From a checkpoint of a small mixture-of-experts model trained on Wikipedia: 96 experts in each of 6 layers.
Below are experts of layer 3 (counted from 0) of a mixture-of-experts language model. Rows are named router (the router's row for the expert) and show model dimensions 384-447. Each number is 500 + 40 x the weight over its row's rms, rounded and kept within 0 to 999. Numbers have three digits each.
After each expert's rows: a language model's description of what the expert responds to; "mostly gets" lists some tokens that are sent to it at least half of the time. This comes from a sample of Wikipedia text that the model never trained on.

# expert 3
router:448491529534523519497542474456495542500523492435617472465537514539522414500516547582515516483486509402522508485492466562532461524513511506520490498555559501447556453471551497507506492477474562
Numbers in statistical tables. Numeric cells and sign tokens in census, election and ranking tables, such as 16, 98.5, +1.2, and "About" before census percentages.
mostly gets: " 8", " 10", " 16", " 21", " 7", " 19"

# expert 36
router:486507463537526471486517432432577509434519461505542510487487496465474535558553502566462596454553541566531542513474494525497494493520538463522504482519504488455506449560510487452465508438474498
Closing quotes, delimiters. Closing quotation marks, braces ending LaTeX math, and sentence-final periods after quoted titles or terms, such as "technique is cheap".
mostly gets: "\"", "\".", ".\"", "]", "\",", " There"

# expert 8
router:435523533525445461610458461439481569546489518529497506506516467467446495469495537523525573520443538527531526465584465468428494486517448474524551438520495495504559487510529508439573574464561566
Sports and office nouns. Nouns for roles, teams and organizations in sports and political biographies, after a/the/his, such as head coach, contract, side, League.
mostly gets: " government", " Army", " League", " politician", " Association", " president"

# expert 56
router:491485499551481444493490489495506544435532494514541515456505454536413505535495443493538553534530457487510505511510511532463480521505486561499524511552445490529483512484472474444471508427440531
Film and music credits. Credit verbs and media words in film, book and music articles, such as written by, produced by, Music by, plus compass directions like West and North.
mostly gets: " West", " East", " died", " North", " Film", " Washington"

# expert 17
router:525496511500595414480499528514541576511508549483553532435555493430466482508509481560486483507536519435554539533511500495410580548512497401508463475435549496484542495496459509485534451475494517
Line breaks, table pipes. Line breaks ending table rows, list items or sections, and leading pipes or heading equals signs that start the next wiki line.
mostly gets: "\n", "|", "=", " New", "Note", " Sur"

# expert 2
router:479565522503488504523484509488476539485470504512527507495552518522462411551505471535506566544462546485494521512526477534467483559555449458539511496470618525478542446474536434436566584420551479
Table cells, name fragments. Short word-piece fragments inside names and table cell entries, such as Arantxa's "rant", "China", and "office" in "box office" or "run for office".
mostly gets: "han", " JPL", "an", "am", "lan", "ara"

# expert 52
router:501533472517539471513517514373502473490544436500470584452503519468491540516496483474470489539555517461478515434567487518503461498448448489461546438423522457511516488476450568417487521480474467
Infobox field labels. Labels and colons in taxonomy and infobox lists, such as Binomial name, Genus, Species, Infraorder and Occupation, plus coordinate symbols.
mostly gets: " Genus", "idae", "–19", " Species", " sq", " Born"

# expert 35
router:486490471575544466517492530483455532470534448512478530462441516497498446556516545549508493480494544446541468509455529515485576564468448477539497498520548463493554463485497552458569550489470604
Common nouns, articles. Articles and content nouns or adjectives after prepositions, especially education, health and institutions, such as a, University, school, mental, education.
mostly gets: " a", " University", " School", " school", " education", " Institute"

# expert 50
router:444527509520456470489454551417431550518472492539514521422484428461421519564563464543429548558473530549508518560535467468487506485576497456588478554484484439504517502516539458464499498459496520
Commas and conjunctions. Commas, "and", semicolons and parentheses separating list items, clauses and name lists, as in "Ron Carter, Miles Davis" and "Coimbatore district, Madras".
mostly gets: ",", " and", "),", " is", "\",", " or"

# expert 40
router:551523502483545505583457438437469542457521491526630504459468537477456519496487493523446501541454481441515482456490469527493479518518541498554482491426491536449508514500502523443537552464504562
Sentence-ending punctuation. Full stops and commas ending sentences or clauses, above all in census demographics prose like there were 90.9 males. and households.
mostly gets: "\".", ").", ".\"", ".", " %", " households"

# expert 43
router:490493480499536492549494393475479506514538486519481429490488575536457527465470453515544563569462494501526562508550472583483522531494517475535595519503518486438517400491499482471525488525500568
Nouns after determiners. Common nouns and adjectives in biography and business prose, such as land, stake, business, million, American, popular, own.
mostly gets: "American", " million", " business", " Lake", " own", " Hill"

# expert 42
router:483491462546551495578534456500555513465544426449478514461491547546476505473462523511519520506435504483455513443489436536485553570476498510509490535582543471504524544506482532457547444470526494
Money and numbers. Dollar signs after US, digits in amounts and table cells, and first names after titles, as in US$22 million, Chancellor Friedrich.
mostly gets: "5", " George", " $", "1", "$", " Yes"

# expert 16
router:523518480545470504507544530465490573482505510481492557475509514473492423469524476520465527524520516551500539367500514533454511498456478518537528504516510465515543563483501515416562548415459434
Table separators. Pipe separators and blank cells in sports and results tables, numbers in standings rows, and labels like Height or Team in infoboxes.
mostly gets: " Lemmon", "ina", " Athletic", " Producer", " ", " Player"

# expert 12
router:463443448475497378449451441504535522455466442457519474504432510461522427532523570577461566535489498489590457514508468537462530555455462500522487465452524487528535451476476480448501471515478553
Linking prepositions. Prepositions of, to, for, from, into, until after a verb or noun, as in split into, one of, willing to.
mostly gets: " to", " for", "'", " from", " of", "/"

# expert 21
router:451467503547535483589523481503460559538539449503535466505565556512491399599546533604441551502484525458520506419501419478484471488447504477506533414545546471456503549504521483484554571488535532
Word-piece endings, sports text. Word-final pieces and suffixes (s, ing, ers, te) completing names and words, especially in football club, league and squad text.
mostly gets: "ne", "men", "te", "me", "do", "ers"

# expert 27
router:455467514546428469489508477482562473474534521544568513444459507524450523475471484521517554535473500493524508467500484552459508491510475494479506547548549499434516489511456583441487457503494482
Heading nouns, closing parentheses. Closing parentheses and nouns ending headings or phrases, such as season in "Regular season", album, election, career, and the pronoun it.
mostly gets: " W", " it", " season", " It", " election", ")"

# expert 59
router:502485508507564482553511472506526503485520477492579524493507525501481491511476481545450595506476528538509482464512469495519521471496545447521491475455490469422549477525430501477520509414564528
Periods, taxonomy lines. Sentence-ending periods and line breaks after them, year and number fragments, and Species lines in taxonomy lists.
mostly gets: ".", ").", "\".", ".\"", "19", " 3."

# expert 7
router:534473509538574456549580527456524476540501472464539514509510475482493487560475534528489540491462572528477500483494462554511544547471467498516512454516514433514508510501554511535487432500455548
Adverb endings, contrast words. Adverb suffixes like -ly and -ically after adjective stems, plus contrast and comparison words such as but, than, However, then.
mostly gets: " than", " but", " However", " late", "ly", " former"

# expert 34
router:437477516485548452514490500466470573468457551508503497471496469471491459527509468590461531497474493472524471547471558477428561521445467503523525497546491467547519418450505464517473532422470563
Clause-linking conjunctions. Conjunctions and commas starting a new clause in running prose, especially but, and, so, while and then after a comma.
mostly gets: " and", " but", " then", " so", " while", " However"

# expert 61
router:505513539493537547530526524458455545528521460493506538515483472456504499495480473483486573475455504574507484495534482517421552513468531509513559507584541455408496518562475514383538503492449470
Table pipes, cast as. Pipe separators between cells in wiki tables of stats, filmographies and squads, and as in cast lists (Tony Ramos as Antônio).
mostly gets: " As", " un", " as", " Mer", " -", " Pu"

# expert 51
router:438446425471516517489553447528583495457504467435532467470536536481495444497533596525558489562447573492574474509535461539441565501491504494494500465488515502414575506517483420440477496514471536
Locative prepositions, plural s. Prepositions of place or source such as on, from, into, between, at, of, plus plural s endings, before the or possessives.
mostly gets: " from", " on", " into", "es", " between", " at"

# expert 6
router:497470491507552445477498531457551601518497549569543429472493419455473467502519546490485498465437563462528523450545441558486471557522472502447563448466550525456549509427574501426500477502490492
Copula and auxiliaries. Verbs was, is, were, had, been right after a subject noun or pronoun in biographical prose, as in his notable game was.
mostly gets: " was", " is", " were", " are", " he", " had"

# expert 9
router:496499464531482458556489443436523549514493444434537504412480517496479465501485555582469562533546492445435531496506405498481475495492423560540557433557492419464508455504528524502524466526446515
Abstract nouns, section markers. Abstract nouns and prefixes after articles or verbs, such as charge, intention, re-election, plus == and === section heading markers.
mostly gets: " re", " Re", " Institute", " help", " development", " support"

# expert 5
router:445462515517525457593478525516457623504559448490530526525524492507466426561543558544515497533475510458464516413478514513484457542493472469456531471522571477464519520491466444407561499509523453
Infobox fields, table cells. Field names in sports and film infoboxes and data-table cell contents like numbers and name pieces, such as Score, Weight, Starring, ka, ni.
mostly gets: "ni", " Ka", "ka", " Coordinates", "ki", "van"

# expert 26
router:492485524546469519525523492448504557528530481430537571507530478494515412516565535524458552515539499476484533388435510582413454548442535459534557466427511515530535492462574498432534489462495559
Foreign name pieces. Pieces of non-English personal and place names in sports tables and lists, such as Benítez, Coetzee, San, de, plus match score tokens.
mostly gets: " San", "é", "í", " Los", " FW", " Saint"

# expert 39
router:460546405577555459571534482489508445475569506508494493510518495464520479524490544584478546542517547510506553473519457521429580522426452472476562478528486476414511501464509467482562503532551542
Plural suffix, heading markers. Plural s endings and ===/==== heading markers, headings like Sources and See also, plus mid-word pieces and nouns like services, led.
mostly gets: "====", " ===", "===", " services", " led", " terms"

# expert 38
router:464489445474509496579559526535544462482536520504482532497494473577457503555455538522532522496489557534531549486535504536440525461481459473479520468520531437445507464438515507452489439471537471
Word-final suffixes. Plural and inflection endings attached to a word stem, mostly s, plus ed, ing, ers, as in editors, attorneys, paneling.
mostly gets: "s", "es", "ed", "ers", "ing", "men"

# expert 63
router:551459472600496455484546516416509509520588523419490506473469516468478480486499530512503430543480551504512526493545509589489453491534479442437479483454546487513570524465541492379482491474500540
Infobox field labels. Labels and symbols in infoboxes and taxoboxes, such as Location, Country, Species, Total, NOC, coordinate letters N/S/W and BOM marks.
mostly gets: " Total", "V", " (0)", " Coordinates", "′", "S"

# expert 4
router:448486511498420499522533551438523547503560481448484476468599546448510480524492545529518485493562501515504559403465471491509508583473543433514547480476484540537527522545472455434536514515514572
Table cells, foreign fragments. Short tokens inside sports tables and infobox lists, such as semicolon-separated stats like 0; and 1;, name starts like Du, Mi, La, and non-Latin script bytes.
mostly gets: " 0;", " 1;", "ji", " Du", "í", " 0–0"

# expert 10
router:494485546512552453507447492484500532527520395536502460421452472485469458511452505581534565493462521553595483550514531551441516507539496460496518541520495424567522492571542476468471479429480532
Commas and coordinators. Commas, and, or, which and ), in lists and clauses, especially joining two past-tense verbs like started … and stopped, plus :// in URLs.
mostly gets: ",", " and", " which", "),", " or", " &"

# expert 55
router:496558453523580475496519497519471496462495465522574532452569457521571451596462525561468519534488506501495480505530474476500564502496512428503531412531505517393587489537569523506478505478556524
Clause connectives. Conjunctions introducing clauses in expository or mathematical prose, such as that after easy to see, such as, which, because.
mostly gets: " that", " but", " such", " so", " any", " said"

# expert 44
router:529500509524491432458514559466563494516562495502474473440500493474466471473518578508448524531506531483539456538490448474490569518491472502513473487494485454455473513471431490464519465460531544
Line breaks and tables. Line breaks before new paragraphs or table rows, table pipes and |---| divider rows, plus heading marks in lists and tables.
mostly gets: "\n", "|", "==", "---|---|---|---|", "|---|---|---|", "|---|---|"

# expert 47
router:458441463507412429621521514486527511559562470441487552443496456499472565483503502508521471487518572460553524440527511505514520523461428521495527464464485478448576524459532492360536506457475531
Infobox colons, labels. Colons after infobox labels and the labels themselves, such as Born:, Head coach, Home arena, plus of, the and by inside names.
mostly gets: " Coordinates", " Born", "):", " UTC", ":", "aged"

# expert 32
router:518572545524492527506479498386537520435533447526556532457527558414528497553495492491486540545523516478546497427516515491441477470448518521552470444464540515500494514480495599413517470424485519
Taxonomy and definitions. Equals signs in page titles and key verbs in species and biography entries, such as "It is found", "can be found", "Genus:".
mostly gets: "=", " be", " species", " Act", " politician", "idae"

# expert 22
router:461496467483543486502551494467476500480501500518499541442473496437477531466561456549441575559474462552505502484532452509462468518498441454551475414473514519438525561493485544444475508510496573
Article-opening parentheses. The opening parenthesis after a page title's name before born or dates, plus by, was and is in lead sentences and succession boxes.
mostly gets: " (", " by", "by", "(", " Bar", " By"

# expert 37
router:508508537571542434503481584420445496526564514486476563486525461509478428514521494510515535495458495496529531470444546504504490458534466494512591498514464534463568475515469476513563545438460488
Section headings, plural s. Heading nouns like information and medal in sports infoboxes (Personal information, gold medal), plus plural s, the, and table pipes.
mostly gets: " art", "the", " old", " Old", " Art", " Pre"

# expert 41
router:499541485546461455549535421526553528458584518455467489481470512524521495549484547560405513489565511532525575505526455572431482559495440517465487462472510497519568535493563510482514453496436528
Title words, awards. Capitalized words starting names and titles, such as Best, Royal, Grand, International, plus award and certification table headers like Certified, Nominated, Result.
mostly gets: " Royal", " Best", " Institute", " Great", " Grand", " International"

# expert 31
router:511568451474550429498498491465574486446545512573509466525461470491485535576543489592463577558478481484545475574500446526471548490480504475495512433466516507401560486468547489477502435518525459
Infinitive to, modals. The word to after adjectives or verbs (hard to, prove to), modals like would, can, may, and line breaks.
mostly gets: " to", " not", " would", " can", " due", " will"

# expert 13
router:505551481548523445602518536491493505530507488439471506440472464505484530494495472521464546554477578522528558470499496504499548596450458510552511501512576470450487482435494507500504460467441457
Mid-word fragments. Inner pieces of split words and names, such as mer in submersibles, r in Pararescueman, ov in Mammadov, ing.
mostly gets: "r", "ic", "ent", "f", "man", "ad"

# expert 29
router:525492477583541500506564537397476481492546475516480535456487524519507458547538466539439456544515498493485485430492472491468571529488502529546595434488532472509480469465454549443533521433429505
Spaces and empty cells. Bare space tokens, mostly empty cells in election and results tables, plus spaces mid-sentence before the next word, as in quoted reviews.
mostly gets: " ", "ka", " Western", " anti", " pro", "pur"

# expert 11
router:541459467552415476534512399484559459446561455516514516451469440525478435529536546505472519514513465471529550488446542550464541477524486473521575464481511494526554541506460550429463497495473491
Capital letters, non-Latin bytes. Single capital letters and name starts, Thai script bytes, and infobox labels like Discipline, plus month abbreviations such as Feb and Jan.
mostly gets: "K", "J", " MPC", " Ko", "า", " Smith"

# expert 14
router:510527522495453423496550457532534529506514544475547455451521499496470512491511539486514570539479445513520541413487455528433515553518480502518484417496489531495576491441516464420483535497442520
Adverbs and quantifiers. Adverbs and degree words in sports and history narrative, such as "as well as", once, most, only, also, first.
mostly gets: " it", " not", " only", " most", " also", " well"